Experts of a small language model.
Size: 12 layers, vocabulary 14120.
Training: a variant of Muon for the experts, 282M tokens, 8591 steps.
Below are experts of layer 7 (counted from 0) of a mixture-of-experts language model. Rows are named router (the router's row for the expert), gate (a neuron's input weights, with its number), up (a neuron's input weights, with its number) and show model dimensions 160-239. Each number is 128 + 24 x the weight over its row's rms, rounded and kept within 0 to 255.
After each expert's rows: a language model's description of what the expert responds to. This comes from a sample of Wikipedia text that the model never trained on.

# expert 6
router [107 113 129 184  81 156 114 131 138 147 143  90 135 153 128 104  88 148 169 123 134 158  89 122 125 113 138 123 157 126 170 153 111  82 122  77  85 131 124 126 148 100 132 151 110 156 124 163 132 136 118 124 150 111 137  99  96 105 107 146 153 132 166 106 113 134 139 195 134 131 140  89 129 116  47 102 131  75 156 142]
gate0 [157 117 161 156 116 100 149 107 139 144 151 120 157 138 109 110 144 148 155 104 163  95 130 132 164 133 115 138 118  86 123 118 112 152 146 140 165 112 115 158 134 106  92  96 188 118 144  96 135 117 131 196 164 133 126 122 130 151 108 100 144  87 162 107 126 149 102  99  83 113  88 152 126 130 167 168 157 138 102 167]
up0 [122 154 180 159 101 112 132  58 166 102 164 123 148 119 119 146 166 159 153 117 123 119 118 181 128 133 123  97 142  75  84 110 135 104 131 120 180  61 137 153 174  93 103 158 144 113 127 111 132 104  97 164 133 145 137 129 157 120 117 127 167 132 118 141 159 152 111 129 114  96 108  87 127 130 155 159 113 111 132 168]
gate1 [135 141 120 129 131 125 159 140 130 175 193 121 140 107 157 136 106 140 118 127  88 124 129  83 118 142  91  93  91 109 126 107 152 111 118 163 102 126 113 138 131 156 148 135 136 129 131 109 133 146  90  92  65  94 121  86 140 138 149 165 117 146 133 124  93 168 147 135  90 179 133 130  79  96 128 102 128 126 114  83]
up1 [ 99  91  98  63 113 152  78  97 114 115 145 132 120 122 136 108 146 112 116 155 122 138 120 121 158 108 149 156 125 145 134 103 127 129 105 136 146 176 126  84 117 148 115 146 202 108 121 177 158 100 105 126 135 131 173 148  81 161 106  85 131 108 135 155 147 134 126 136 108 137 126 130 129 140 116 111 155 128 118 147]
What it handles: Clause-linking conjunctions, pronouns. Conjunctions, relative words and subject pronouns opening a new clause, usually after a comma: and, which, who, that, he, when.

# expert 21
router [153 163 114  90 117 108 125 106 130 118 133 186 124 135  89 112  80 104  93 134 146 128 131 112 112 117 144 121 121 100 152 109  77 117 127 141 162 123 104 117 203  64 124 104 151 139 156 116 134 141 150 165 133 103 174 104 107 112 116 141 129 146 117 136 129  92 124 121 119 115 131 140  89 124  85 134 123 123  87  83]
gate0 [108 133 127 146 129 134  93 173 164 142 119 122 124 167 116 146 131  92 122 144  99 124 173 119 116 109  98 120 145 153 133 117 105  93 118 116 135 119 111  92  96 111 128  93  92 182 120 112 130  83 134 119 143 160 134  80 131 136  91  99 110 166 137 120  84 136 153 117 185 135 152 153  99 144 197 123  99 113 120  96]
up0 [108 134 131  90 134 135 129 136 122 114 113  92 123 127  93 131 154 108 129 135 147 129 144  86  99 130 141 151 169  96 160 124 116 129 153 148 157 110 135 159 114 138 141 121 147 135 146 142 129 161 163 121 134 148 154 166 116 133 135 137 132 112 131 155 128 129 144 118 171 146 117 117  99 146 145 103 164  98 155 142]
gate1 [ 87 133 170 126 158 150 116 117  93 108 106 149 140 158 126 172 110 153 165 123 126 133 121 136 180 155 104 165 132 154 108 150 146 156 153 152 153 130 109 156  90 147 135 150 125 119 124 142 121 100 149 134 120 116 170 116 126 143 101  69  98 108 135 130 104  99 159 109 134 159 131 100 106 170 161  59 130 119 101 134]
up1 [140 114 128 103  78 112 130 136 149 193  96 145  97 143 142 107 141 140 115 130 120 124 130  86 168 154 110 108 108  94 114 129 120 123 112 145 132 124 173 135 138 107 138 143 137 137 115 101 120 163 152 130  97 107  98 128 154  80 141 120 131 158 153 115 126 141 129 152 141  94 101 142  96 124 147 128 117 127 149 118]
What it handles: Institution and system names. Capitalized nouns and acronym letters ending names of institutions, stations and systems, such as School, Stadium, Avenue, System, WSLS-TV.

# expert 1
router [175 164  78 115 126  78 119 143 160 145 144 124 151 127  85 135 113 115 146 155 132  84 105 101 153  99 134  91 109  90 158 157 130 137 110 126 123 139 135 123 163 117 162 112 135 159 155 101 157 121 166 108 119  97 178 121 140 193 111 159 167 153 202 161 151 127 146 143 125 142 122 139 168  97 157 135 100 189 106 131]
gate0 [140 125 127 179 127 100 106 138  93 121 138 145 134 156  94 117 160 135 165  95 131 138 110 173 148 122 113 147 114 154 102 108 129 143  98  90 133 108 147 106 144  77 135 154  96 127 115 157 118 107 105 145 172 125  83 132 144 104 143 181 140  93 114 127 137 165  97 130 145  79 169 126  97 126 129 105 100 148 135 124]
up0 [153 151 125 104 107 138 109 101 147 148 101 116 131 108 154 159 119 146  83 150  88 139 156 122 146 131 164 134 134 105 144 128 126 156 140 135 120 105 127 167  80 179 123 108 172 108 145 108  90 158 163 102  95 130 128 138 130  90 120 105 115 150 170 130 139  87 135 130 101 173 101 132 145 145 120 122 135 120 142 149]
gate1 [104  84 141 163 127 132 124 113  92 104 124 147  99 118 137 117 100  95 119 120 134 157  92 135 123 144 142 138 121 129 151 112 103 146 132 138 143 157 156 133 161 157 118 152 125 103 145 113 106 111 173  88 107 130 157 134  91 133 138 141 120 113  96 143 122 125 139 127 171 112 147 115 123 131 102 178 142 141 128 137]
up1 [150  89  91 106 166 119 149 136 160 148 133  80 142 119 114 157 115 110 135  96 157  99 146 121 177  87 125 163  91 138  70 120 107 126 139 144 145 128 156 131 109 152 115 134 105 103 144 117 131 110 166 135 100 102 119  96 147 153 140 113 136  87 117 120  94 123 121 135 129 171  87 141 107 139 148  83  94  88 154 137]
What it handles: Infobox field names. Field labels and headings in infobox lists after a dash or line break, such as Country, State, Genus, Species, Born.

# expert 15
router [118 142 150  69  87  74 121 127 147 122 156 148 172  79  69 105 129 122 145 121 123 131 137 131 137  80 139 121 129 118 140 111 126 112 104 106 129 128  87 117 210  96 138 136 169 145 161 139 140 171 150 158 168 112 134 115 138 143 128 143 142 111 128 139 136 162 113 117 140 127 146 160 139  53  93 106 111 125 135 111]
gate0 [107 109 121 133 129 147 120 101 154 161 109 103 109 105 148 158 145 119 102 149 151 107 127 138 130  85 106 148  98 107 118 171 146  88 151 136 107 132 118 151 145 120  92 151 120 138  91 145 165 123 138 136  62 165 133 127  86  88 130 149  84 123 158 148 158  92 138 147 147 147 163 138 150 122 150 134 125 135  99 166]
up0 [115 148 128 100  73 153 131 107 133 120 117 123 109 174 115 160 144 142 128 152 131 141 139 173 124 162 121 149 109  91 122  62 117 162  87 104 162 123 128 133 130 141 117 154 157 127 148 127  94 145 167 132 140 129 146  80 147 138 103  83 121 160 115 155  69 107 124 119 124  96 113 123 102 123 112 132 123 128 112  78]
gate1 [117 178 122 135 159 130 136 110 114 123 114 154 134 127  82  88 157 164 102 101 147 109 130 185 135 154 148 144 141 101 137 123 126 127 169 134  94 115 124 158 114 143 192 119 180 188 100 114 139 111  93 152 150  81 144 103 130 145 169  95 124  88 133  75 143  95 106 125 181  74 110 166 121 136 108 150  93 155 139 114]
up1 [148 154 127 129 133 129 131 175 165 116 191  61  87 127 111 121 121  98 129 139 119 153 127 123 114 171 108 149 126 147 106 150 129  98 150 137 172 147 114 114 155  57 130 124 124  93 158 145 129 110 108 151 131 182 131 147 116 128 107 139 141 132 128 119  97 137 121 125 139 135 146 162 116 128 152 127  84 132 141 126]
What it handles: Numbers in tables. Leading digits of numbers in tables and scores, plus written counts such as two, three, several, five.

# expert 17
router [110 144 185 120 128 144 126  95 138 161 112 130 136 103 145  88 133 167 163 136 132 101 109 142 118 110 151 109  99 118 111 118 112  84 118 130 120 133 130 139 131 113 145  83 127 165  86  86 123 119 120  99 158 118 125 120 155 144 147 115 126 168 105 120 126 146  88 138 159 164 128 107 160 127 127 170 159 138 125 122]
gate0 [139 100  98 136  73  99  96  95 123 154 130 109 106 145 128 122 178 146 143 104 135  75 109 137 119 129 129 133 121  95 137 161 136  84 135 100 171 163 143 130 135  82 151 182 155 120 162 189 112 121  88 129  92 121  95  89 114 141 127 130 140  81  89 140 120 114 110 132 103 136 119 128 138 110 139 128 126 130 140 136]
up0 [130  78 152  87 174 135 163 128 132 152 157 104  78 134 154 131 100 125 118  87 143 144 165 103 151 151 106 122 124 170 134 141 109 126  91 164  99  89 111 115 121 155 110 128 109 148 106 133 126 140 178 114 159 111 114 120 138 131 136 166 139 135 171 113 155 176 131 124 114 128 137 162 152 133  66  90 128 168 144 140]
gate1 [102 152  93 120 116 103  88 138 127 122 119 153 133 134 111 131 107 136 103 109 165 175 112 141 128 120 125 124 152 104 114 126 145 138 136 130  97 140 135 112 110 112 111 107 130  80 138 128 116  97  85 127 143 112 109 100 133 120 107 139 181  84 150 169 123 124 106 138 124  84 153 161  96 135 161 118 144 133 128 126]
up1 [140 133 152 107 145 131  86 116 153 122 128 137 134 103 129 163 100 148 121 100 100 159 110 110 113  97 128 145 119 156 131 174 136 145 121 152 116 121 148 143 111 149 116  87 109 107 151 134 123 157 140  77 141 137 143 160 133  75 136 145 108 126 131 114 136 155 141 111 169 140 164 141 177 149 138  87 124 128 128 133]
What it handles: Word-internal fragments. Short consonant word pieces inside compound or split words, such as st in bookstore, Backstreet, ro in bedrooms, th.

# expert 16
router [124 140 157 125 141 142 111 111 157 101 121 116 127 105 152 132 122 104 115 115 129 113 166  88 107 109 104 114 148 126 131 120  93  95 168 108  96  89 142 117 145 142 123 116 130 151 147 182 142 169 115 158  58 134 144 138 132 126 137  95 189 139 121 150 118 180 131 180 111 126 145 144 173 134 109 134 117 104 176 125]
gate0 [ 85 138 129 156 117 101 128 107 164 126 154 104 121 134 140 111 138 125 131  91 145 156 132 129 145 109 153 162 153  80 146 138 125  98 118 101 141 149 101 124 154 158  53 129 115 146 143 101 101  98 100 160 126 137  95 120  99 159 153 105 120 115 134 191 128 138 140 151 149 140 142 121 128 143 151 116 111 119 167 130]
up0 [122 175 134 203 153 105 135 143 138  91  91 107 100 114  91 134 150 131 184 103 161 163 120 114 119 104 119  83 127 100 126  93  83 131 120 163 114 140 135 128 111 134 162 122 156 169 137  90 108 130 136 156 107 163 154 155 112 151 126 151  95 137 147 135 181 124 121 110 151 169 111 147 126 117 156  97  95 106 140 118]
gate1 [ 98 117  92 110 115 131 118 160 140 148 145  98 123 159 122 129 109 148 101 127 131 135 100 128  81 134 120 112 119 112  85 153 146 121 159 151 119  93 137 133 140 126 155 116 121  93 130 117 158 107 146 114 170 102 122 146 106 110 175 137 120 155 149 101 178 143 135 138 140 146 119 156 152 148 131 146 140 149 124 140]
up1 [112 123 152 131 127 132 143 144 112 121 156  71 127 116 149 116 136 169 146 115 155 113 145 111  86 124  96 137 128 128 142 121 108 148 140 102 117 146 121 130 153 134 161 142 133 141 104 131 142 125 118 144 147 139 160 175 114 191 143 142 119 152 117 112 133 107  80 143 165 125 140 126 160 159 123 151 134 131 135 132]
What it handles: Verbs after subjects. Auxiliary and main verbs right after a subject, mostly was, is, were, has, had, as in He was traded, came, may have.

# expert 23
router [140 123 161  86 133 131 115 115 152 179 125 146 155 120 126 137 111  88 132 159 121 141 131 134 123 110 156 131 128 152 123 159 177 144  99 120 192 160 129 130 121 123 137 154 155 162 186  90 135 155 142 170 109 133 136  97 130 106 129 143  97 121 114 121 133 136 142 178  82 130 157 112 157 110 148 158  97 100 117 144]
gate0 [150 142 107 157 135 141 132 132 130 127 102 118 147 147 141 151 126 132 117 151 136 112 101 128 131  61 102 157 109 187 118  63 132 189 144 147 133  80 149 162 111 132 174 165 148 162 107  71 102 160 110  96 131  81 138 133 155 159 107 182 162 136 124 129  86 174 114 126 123 126 153 114 151 165 136 132 107 110  95  91]
up0 [124 167 116 151 146 125 132 138  97 159 155 142 150 127 135  96 130 114 140 124 159 169  89 114 158 156 124 160 104  97 148 147 178 123 113  63 122 131 102 125 118 142 169 109 107 116 169 116 163 169 133 137 138 180 159 122 144 122 141 135 154 139 114 158 157 132 127 120  99  86 173 134  95 107 112  97  88 165 144 195]
gate1 [124 111 151 155 178 131 140  90 136 128 143 129 102 122 126 143 119 133 143 148 126 122 100  91  75 128 122 126 123 115  98 134 205 109 120 154  92  98 137 135 123 149 125 121 144  92 111 112 140 154  86 108 126 159 139 136  95 127  87 103 125 118 144 140  97 142 111  84 120 111 142 151 105 150 113 151 175 175 121 145]
up1 [112 107 117 132 133 139 155 127 117 139 120 135 160 114 110 131 119 129 117 120  96 159 135  92  80 128 123  96 123 178 128 114 184 119 133 134 185 140 150 143 144 159 154 130 126 124 148 161 127 137  84 153 141 148 120  82 146 166 133 123 121 109 134 144 145 180 138 140 149 138 143 128 161 151  95 152 158 119 154 122]
What it handles: Spaces and colons before values. Blank spaces, colons and equals signs just before a value, as in Voiced by:, table cells, and spaces before numbers.

# expert 14
router [107 144 115  98 136 131 130 132 170 101 115 133 137 150 113 102 173 131 128 155 169 128 134 105 164  89 131 130  84 105 119 132 134 127 130 107  54 180 119 161 130 110 152 100 150 139 135  82 125 191 155 111 116 122 102 136 118 149  97 146  95 145 110 172 136 124  76 149 170 145 108 151 139  97 105 168 156 113 109 121]
gate0 [136  94 104 123 137 104 105  98 139 153  86 101 150  96 142  98 152 172 152 158 113 156 185 126 121 137 164 115  58 131 110 139 125 153 157 107 117 166 110 138  95 178 111 109 121 112 164 159 144 174 117  86 152 129 146 139  97  91 129 148 109 123 124 127 149 161 140 124 118 100 124 129 157 173 150  96 117 126 110 119]
up0 [ 95 104 125 115 138 135  98 157 167  74 126 100 147 147 133 133  80 148 167 144 147 117 135 103  95  98 153 126  65  92 153 120  85 126 132  79  84 139 146 153 130 174 114 134 132  48 124 121 147 146 109 138 127 134 146 153  99 107 111 169  95 135 142 156 125 141 138 148 139 127 118 117 140 157 135 152 105 148  87  92]
gate1 [109 126 116 131 113 154 102 145  94  93 107  99 112 115 104 113 131 119  90 129 126 150 125 156 155 104 124 158 145 131 123 139 137 103  88 119 145 149 149 119 125 112 137 118 126  81  96 124 112 135 137 125 127 120 109 125 144 153 123 138 130 149 139 141 152 131 161  81 123 145  91 126 154 155 122 167 137 124 162  93]
up1 [103  75 130 117 167 124  98 166 100 117 140 143 144 134 104 107 145  98 151 189 122  88 116  97 100  93 126 128 103 103 133 156 168 152 146  94 112 130 130 118 111 133 126 155 151 136 164 158 165  93 157 125 118 147 145 153 127 115 132  97 119 113 116 141 103 128 160 141 148 126 140  93 132 171 136  88 110 110 147 145]
What it handles: South/East Asian name syllables. Syllables inside Indian, Japanese, Arabic, Thai and Vietnamese names and words, e.g. Yak-sh-ini, Yu-he-i, Oka-chan, Tetsu-ya, Shar-if.

# expert 4
router [169 132 194 112 107 127 148 149 161 160 146 120 135 121 104 130  79 127 152 132  98  93 118 128 156 121 112  84 105 109 167 135 130 136 116 139 112 153 153 118 139 128 131 143 126 131 137 114 127 159 122 124  90 120 173 145 132  95 100 107 150 157 119 140 166 147  85 155  81 105 100 135 147  77 132 140 107 123 156  98]
gate0 [126 118 132 143 125 146 125 104 135  90 147 158 120 118 110 110 108 123 140 121  76 130 145 143 164 117 194 123 138 123 130 170 161 135 124 104 135 138 150 125  93 133 164 145 119 111 121 132 101 167 141 140 140 170 124 165 143 172 113 174 111 114 160 105 145 122 139 124 118 108 106 142 110  92 136 153 129 144 118 166]
up0 [125 141 126 159 109 138 131 112 156 150 137 135 122 146 129 144 145 158 141 115 125 132 124 124 125 178 139 129 140 124 143 143 144 134 108 157 113 110  96 101 134 128 115 149 126 109 154 100  89 126 156  85  76 100 113 175  78 122  90 125 137 102  86 172 156 150 146 155 106 120 144 157 139  85 155 156 143  93 174 108]
gate1 [173  96 167 132 112 130 129 146 163 128 114 122 118 119 133 149 164 108 140 104 130 132 127  93 132 147 125 178 133 123 114 101 123 180 126 123 150 122 158  88 122 101 122 155 121 135 155 131 103 118 135 157 195 154 139 120 126  83 116 142 107 106 141 166  97 151  67 127 148 133 148 159 122 101 124 141  68 148 115 128]
up1 [106 135  65 105 133 164 136 137 141 134 109 101 102 103 138 128 150 109  86 165 102 104 120 127 110 119 154 119 123 112 136 116 163 103 137 111 137 116 127  91 148  82 141 155 131 117 145 148 142  96 155 134 126 117 115 140  96 125 159 136  89 113 107 111  78 139  85 159 138 104 112 110 139 105 101 163 128 154 144 121]
What it handles: Table header words. Column headings and labels in Wikipedia tables and results lists, such as Score, Player, Total, Country, women, and cell entries like MF.

# expert 7
router [136 127 126 136  87 149 159 151 147 116 131 131 138 125 115 116 118  76 126 142 121 144 153  90 125 148 130 105  51 119 136 144 115 143 104  92 125 117 157 101 131 137 121 112 129 151 168  89 161 135 139 149 106 134  93 123 123 128 123 178 111 136 127 113 174  85  77  70 139 152 134 125 143 137 130 136 137 143 111 141]
gate0 [104  82 117 173 103 147 140 128 154 142 143 142 156 109 137 101 128 160 114 148 137 114 156 171 137 127 131 134 116 120 118 132 148 134 109 106 104  93 149 131 139 106 137 100 154 120 126 101 106 151 117 122 124 126 136 141 105 130 193  96 203 195 125 157 123 145 132 121 153  89 162 123 129 157 135 154 100  98  98 169]
up0 [111 123 119 134 117 144 148  99 142 124 119 140 107 123 132 121 134 148 109 146 138 150 164 142 155 130 105 146 128 143 129 112 111 117 116 151  95 132 143 137  99  85 148  87 108 103 108 110 125 125 133 153 106 126 141 121  99 150 174  86 136 183  84 155 153 143  89 109 183 106 136 135 105 161 138 155 114 148 109 172]
gate1 [137 147 151 146 149 141 118 137 116 135 131 100 121 137 144 137  81 122 155 109  81 144 147 130 129 126  83 113 106 114 141 130 112 142 126 102 172 152 116 188 115 184 150 132 129 128 146 120 135  95  99 153 155 128 130 139 143 111 151 107 132 110 153 122 131 137 121 165 112  97 111 169 117 117 126 103  97 141 112 113]
up1 [128 157 103 184 165 124 124 121 115 123 124 111 163 106 125 140  59 150 180 136  77 153 170 120 132 124  95 109 115 118 143 142 163 132 125 103 165 187 102 152 117 148 165 117 127 102 107 148 110 103 110 114 116 134 147  99 131 160 130 105 109 121 113 142 126 117 161 149  88  93  96 121 145 141 145  94 115 118 134 124]
What it handles: Place and personal names. Final word pieces of proper names, mostly US towns and surnames, such as -ville, -ton, -boro, York, Carolina, Davydenko.

# expert 9
router [146 142  94 147  73 116 112 107 145 182 100 125 124 150 168 113 127 137 130 133 106 164 127 120 118 113 125 113 108 117 167 107 106 126 161 126 153 135 110  93 152  67 138 117 140 115 107 106 134 134 138  94 113 107 141 117 158  99 121 161 115  95 177 154  95 194 187 128 151 106 152 121 124 121 114 159 117 111 165 118]
gate0 [130 162 127 143 135 148 162 151 121  79 124  94 120 121 122 153 175 165 141 127 150 128 126 208 125  78 163  85 173 127 106 105 122 120 128 155 136 148 150 138 116  93 123 106 155 159  80 140 112 116 126 128 176 115 158 121 142 115 148 118 149 108 124 106 133 149 128 157 119 125 119  91  90 129 115 146 164 126 133 102]
up0 [123 126 137 112 126  98  93  84 151 134 142 146 140 119 116 125 106 101 124 131 163 141 159 108 128 118  86 130 103 131 130 113 146 122 101 125 120 138  88 124 125 155 138 158 142  87 133 126 144 164 129 127 135 161 160  97 119  95 117 153 133  93 125 176  88 122 135 129  91 165 132 148 120 152 155 131 129  95 111  78]
gate1 [154 158 169 120 107 125  91 143 138 111 115 114 143 154 114 113 127 123 153 141 168 181 154 121 150  86 165 148 140 137 136 141 146 138 141 122  95 136 133 167  80 114 184 138 147 150 123 157 111 100 114 157  83 166 133 119 138 117 150 117 101 131 135 104 147 158 148 119 111 144 151 139 115  91 139  97 146 130 117 162]
up1 [121 138 127 144  89 141 123  87 135 132 120 168 123 101 106  99 130 121 112 122  71 127 132 148 125 140 113  91 109 120 153 128 128 106 137 133 133 140 134 103 166 105  84 147 115 131 130  84 133 160 136 140 154 115  89 125 121 137  97 130 140 121 113 102 110 109  91 123 143 131 108 108 168 167 123 131 134 117 136  80]
What it handles: Prepositions. Prepositions in running prose, mainly in, of, to, on, for, by, after, often starting a phrase after a clause.

# expert 3
router [147 106 157  74 105 141 123 136 125 136 131 119 126 126  74 122  94  85 157 132 122 120 110  90 139 135 123 105 169  81 160 124  85 117 124 137 119 133 137 122 167 115 118 117 137 130 159 110 171 139 104 168 104 111 157 148 128  72  92 162 156 167 112 120 169 153  99  85 139 115 134 149 136  91  88 139 139 105 111  95]
gate0 [103 122 114 134 145 109 104 115 104 140 144 143 124 145 132 118 138 105  87 107 104 144 112 104 104 117 153 146 126 134 117 120 129 161 151 142  90 116 117  90 127 162 151 134 146 157 155 124 134 148 105 141 140 111 166 122 104 141 123 137 164 143 144 130 139 137 158 148 131 111 145 112 113 109 130 114 160 136 105 157]
up0 [154 129 125  91 128 133 130 166  99 129 144 174 159 133 131 113 142 142 157 109 155 111 133 134 119 100 156 135 125 124 126 134  96  91 122 144 125 103 120 158 107 108 163 120 117 109 156 118  95  91 142 120 107 134 118 127 139 131 177 107  69 137 108  85 108 121 131 118 174 151 113 130 139 105 124 168  97 140 135  93]
gate1 [131 109 156 138 121 104 126 121 109 148 117 138  93 107 102 165  95 155 151 125  64 108 132 149 152 135 143 132 134 115 130 122 142 157 103 106 135 137 124 124 121 174 141 142 106 100 133  74 108 122 123  94 115 119 128 142 105 124 126 154 129 106 103  91 141 110 114 123 141 128 128 127  93 110 137 108 144  88 112 118]
up1 [133 156 132 131 134 139 165 144 121 154  86 141 107 121 103 143 127 188 154 169 111 158 141 145 170 160 107 186 131 108 152 133 129 136 150 138 123 146 141 175 122 109 133 145 105 156 111  63 120 116 121 136 162 148 109 127 145 124 108 132 132 125  98 133 132 130 133 129 103 108 132 125 130 116 154 144 117 137 166 142]
What it handles: Sports leagues, acronyms. Sports words and competition names like League, season, Cup, plus capital letters inside acronyms such as NASL, USL, ITF.

# expert 2
router [108 108 131 159 108 149 144 121 145 126 161 159 107 133 116 113 145 107 157 156 125 164 125 140 148 135 145 135 107  62 116 143 133 128 148 176 130 131 136 155 169  80 121 111 143 150 121 139 126 128 117 147  97 167 103 126 131 148 176 165 105 112 133  86 130 107 103 184 111 161 118 128 119 122 128 163 129 149  88 117]
gate0 [152 100  77 106 127 122 130 108 106 133 150 121 104 132 103 126 138 139 173 119 106 160 108 144 125 152 121 127 153 134 170 157 115 143 114 141 140 114 155 140 115 106 105 152 105 155 124  88 159 155 134  87 121 124 167 181 139 149  99 134 125 150 125 129 130 122 131 122 144  96 130 125 100 103  82 183 145 120 156 130]
up0 [120 119 154 112 154 130 110 121 113 119 144 164 103  85 125 138 123 144 114 161 157 130 123 129 107  96 140 141 144 129  50  96 112 139 110 127  88 147 108 118 104 120 164 130 135 130 114 115 125 101  99 166 125 118 133  79 105 101 152 118 168  81 123 139 158 169 153 116 135 155 113 144 179 190  93 101 129  92 127 125]
gate1 [140 159 115  99 118 111 145  94 129 111 124 108 139 110  89 111 128 144 143 118 149  91 111  99 140 129 166 117 117 134 116 144  96 104 171 130 103 100 117 135 124 122  77 129 126 114 167 114 140  74 103 123  80 133 120 121 138 158 159 103 141 131 150 145 151 125 145  90 138 118 144 121  82 113  94  59  82  99 113 152]
up1 [100 151 135 158  59 127 153 102 147 123 124 129 119 105 143 125 126 139 118 151 132 130 108 113  92 107 172 126 115 154 141 146  80 141 146 171 125 117 108 140 115 113 135 135 122 143 178  58 116 118 105 115 126 136 116 118 114 190 155 112 160 143 137 131 121 133 114 133 142 122 113 150 134 101  81  79  75 119 160  97]
What it handles: Sentence-ending punctuation. Full stops ending sentences, often with a closing bracket, quote or paragraph break, e.g. Us., Wages., labels).; also some title-opening words after The.

# expert 12
router [115 123 113 126 140 136 165 143 113  95 143 101 108 156 146 112 100  93 153 148 158 142 162 114 141 108  90 122 144 111  70 183 117 106 135 145 151 109 113 197 111 148 122 148 112 134 134 159 170 142 110 131  98  99  73 119 133 135 163  85  84 141 126  81 142 157 163 124 120 146 142 117 136 156 145 128  89 138 120 131]
gate0 [122 167 112 119 106 147 137 124  86 103 127 124 114 127 134  89 163 134 146 170 144 132 118 128 128 120  43 149 141 129 146 148  79 133 139 132 123 117 117 163 138 136  71 113 103 126 133 137 143  94 108 188 172 105 151 137 143 193 136 128 151 143 145 136 147 114 111 127 138 125 177 132 114 150 103  93 102 173 105 141]
up0 [137 112 151 137 144 125 121 169 124 154 126 121 124 139  98 142 138  69  86  94 134 137 118 121 132 140 143  89 170 145 117 150 125  91 146 146 135 147 112 125  94 116 143 145 173 128 122 134 143 146 150  93 104 137 143 122 132 105 145  99 125 122 105 175 154 188 118 109 161 122 126 163 120 100 133 105 140 122 170 103]
gate1 [161 149  97 143 141 109 126 136 154 107 116 152 145 163 106 114 151 114 137 132 123 128 126 135 105 129 118  91  97 116 131 124 116 120 103 135  94 123 113 174 137 128 160 167 115 145 136 143 110 153 129 158 153 136  91 134  99  88 172 111 105 122 153 127 118 103 132 142  90  99 145 125 133 103 128 148 119  96 114 139]
up1 [114 102 149 132 137 124  89  92 125 155 121 162 115 105 163 130 162 173 126 137  84 108 130  60 131 115 120 123 129 167 149 132 180 136  98 135 120 132 104 118 131 121 130 102 178 117 134 131 128 124 123 103 128 114 136 143 125 118  51 108 171 134 140  75 144 139 145 126 154 135 110 162 153 148  38 132 128 126 180 141]
What it handles: Romance-language name pieces. Pieces of French, Spanish and Slavic names and particles like de, Le, La, including accented letters, e.g. St-é-phane, Louis-J-ac-ques, Ž-elezničar.

# expert 19
router [149 115  81 110 147 126 130 142 111 124 137 200 134 124 125 144  90 160 120 132 142 107 110 148 150 134 144  90 125 106 108 113 159 128 103 102 145 110 142 159 138 134 163 117 168 141 134 121 135 158 146 129 161 117 129 116 167 164 111 107 127 153 133 112 160 120 180 112 144 143 125 156 135 112 109 152 117 184  85 124]
gate0 [118 145 120  65 118 105 151 134 156 117 115 122 121 167 179 166 117 159 117 148 107 137 140  97 155 133 146 131 105 113 149 136 163 141 146 114 134 163 146 109 112 148 110 137 169  98 167 116 160 129 115 176 116 151 120 162 138  82 107 143 144 119 112 128 107 162 146 146 128 148  68 179 118 104 150 143 156 142  97 127]
up0 [158 134 141 154 127 105  81 135 126 143 137 134 145  82 136 133 106 116 144 105 146 130 124 151 135 124 161 131 128 142 112 130 122  76 140 148 126 120 148 147 125 154 129  89 124 152 147 162 110 108  91 103 137  88 145 130  98 154 165 129 116 146 120 154 119 130 100 142  99 109 201  73 143 169 129 143 100 120 121 125]
gate1 [121 137 152 137 125 150 167 154  38 142 168 148  92 150  78 125 131 179 101 106 127 108 133 141 150  79 128 123 137 132 111 132 141 118 138 117 144 131 139 121 150 164 189  75 123 101 158 114 168 139 107 120 104 142  91 148 118 122 161 178 121  72  92 135 134 149 171 105 101 140 151 115 123 161 101  67 129 164 127 130]
up1 [121 147 125 122 153 104 140 138 122 169 164 139 122 171 103 101 114 112 146 130 104 112 141 140 132 122 177 125 160 127 128 126 152 129 139  74 151 158 132 111 109 108 122 133 141 130 153  89 122 112 101 123 155 107 118  80  65 127 114 109 154 175 146 110 126 176 166  91 176 119 141 102 178 174 125  90 101 145  96 121]
What it handles: Taxonomy and ISBN digits. Taxonomy infobox terms like Clade, Binomial, Phylum, line breaks after species entries, and digits in ISBNs and chemical names.

# expert 11
router [152 108 144  87 153 116  95 137 123 138 118 158 120 167 118 141  96 123 161 141 129 127 101 138 122 109 123 124 126 122 125 124 111 115  86 129 106 146 161 119 141 111 148 119 146 163 141 156 118 115 101  95 126 115 128 110 156  97 110 111 110 135 130 139 130 146 191 137  87 123 117 106 157 144 132 130  78 136 116 139]
gate0 [151 103 157 121 121 149 131 108 117  99 168 180 163 131 149 153 116 134 162 170 102 124 101 152 106 141 129 138 106 136 113 103  82 117 114  95 137  74 119 145 163 151  95 134 132 107 112 138 108 119 137 139 140 123 116 128 117 118 129 121 136 126 130 174 103  90 106 118  90 128 143 112 165 155 163 125 102 129 148 134]
up0 [175 118 142 111 175 105 169 129  96 111 103  89 142 124 172  98 143 150  39 122 106  70 115  92 175 150 146 121 104 127  90 142 157 135 132 139 122 164 147  97 144 150 122  89 119 115  90  99  82 123 127 165 111 124 118  92 180 139 121 140 107 115 164 126 127 134 143 128 139 107 117 143 141 129 144 157 110 159 107 106]
gate1 [ 99 115 134 134 124 140  67 131 133 157 164 102 145 107  99 119 157 129 132 115 121 140 139 120 137 100 127 150 142  97 119 109 118 149 133 101 122 119 140 136 170 178 142 176  97  96 103 142 158 116  83 121 118 125  97  89 146 108 133 162 118 109  91 108 151 172 139 138 112 145 112 123 136 143 184 123 149 156  75 132]
up1 [153 143 161 124 120 130 149 123  84 128 100 191 161 144 115  98 134 157 108 147 125 147 132 164  73 111 102 103  99 120 153 145 193 146 124 159 126 168 129 120 115 138 126 125 113 137 144 125 116 126 151 113 154 136 107 176 110 160 132 133 153 167 120 125 151 128 139 139 126 136 126 133 135 118 111 142 136 125 150 120]
What it handles: Units and infobox punctuation. Unit abbreviations and punctuation in geography infoboxes, such as km, sq mi, °N, UTC, opening brackets before conversions, list dashes.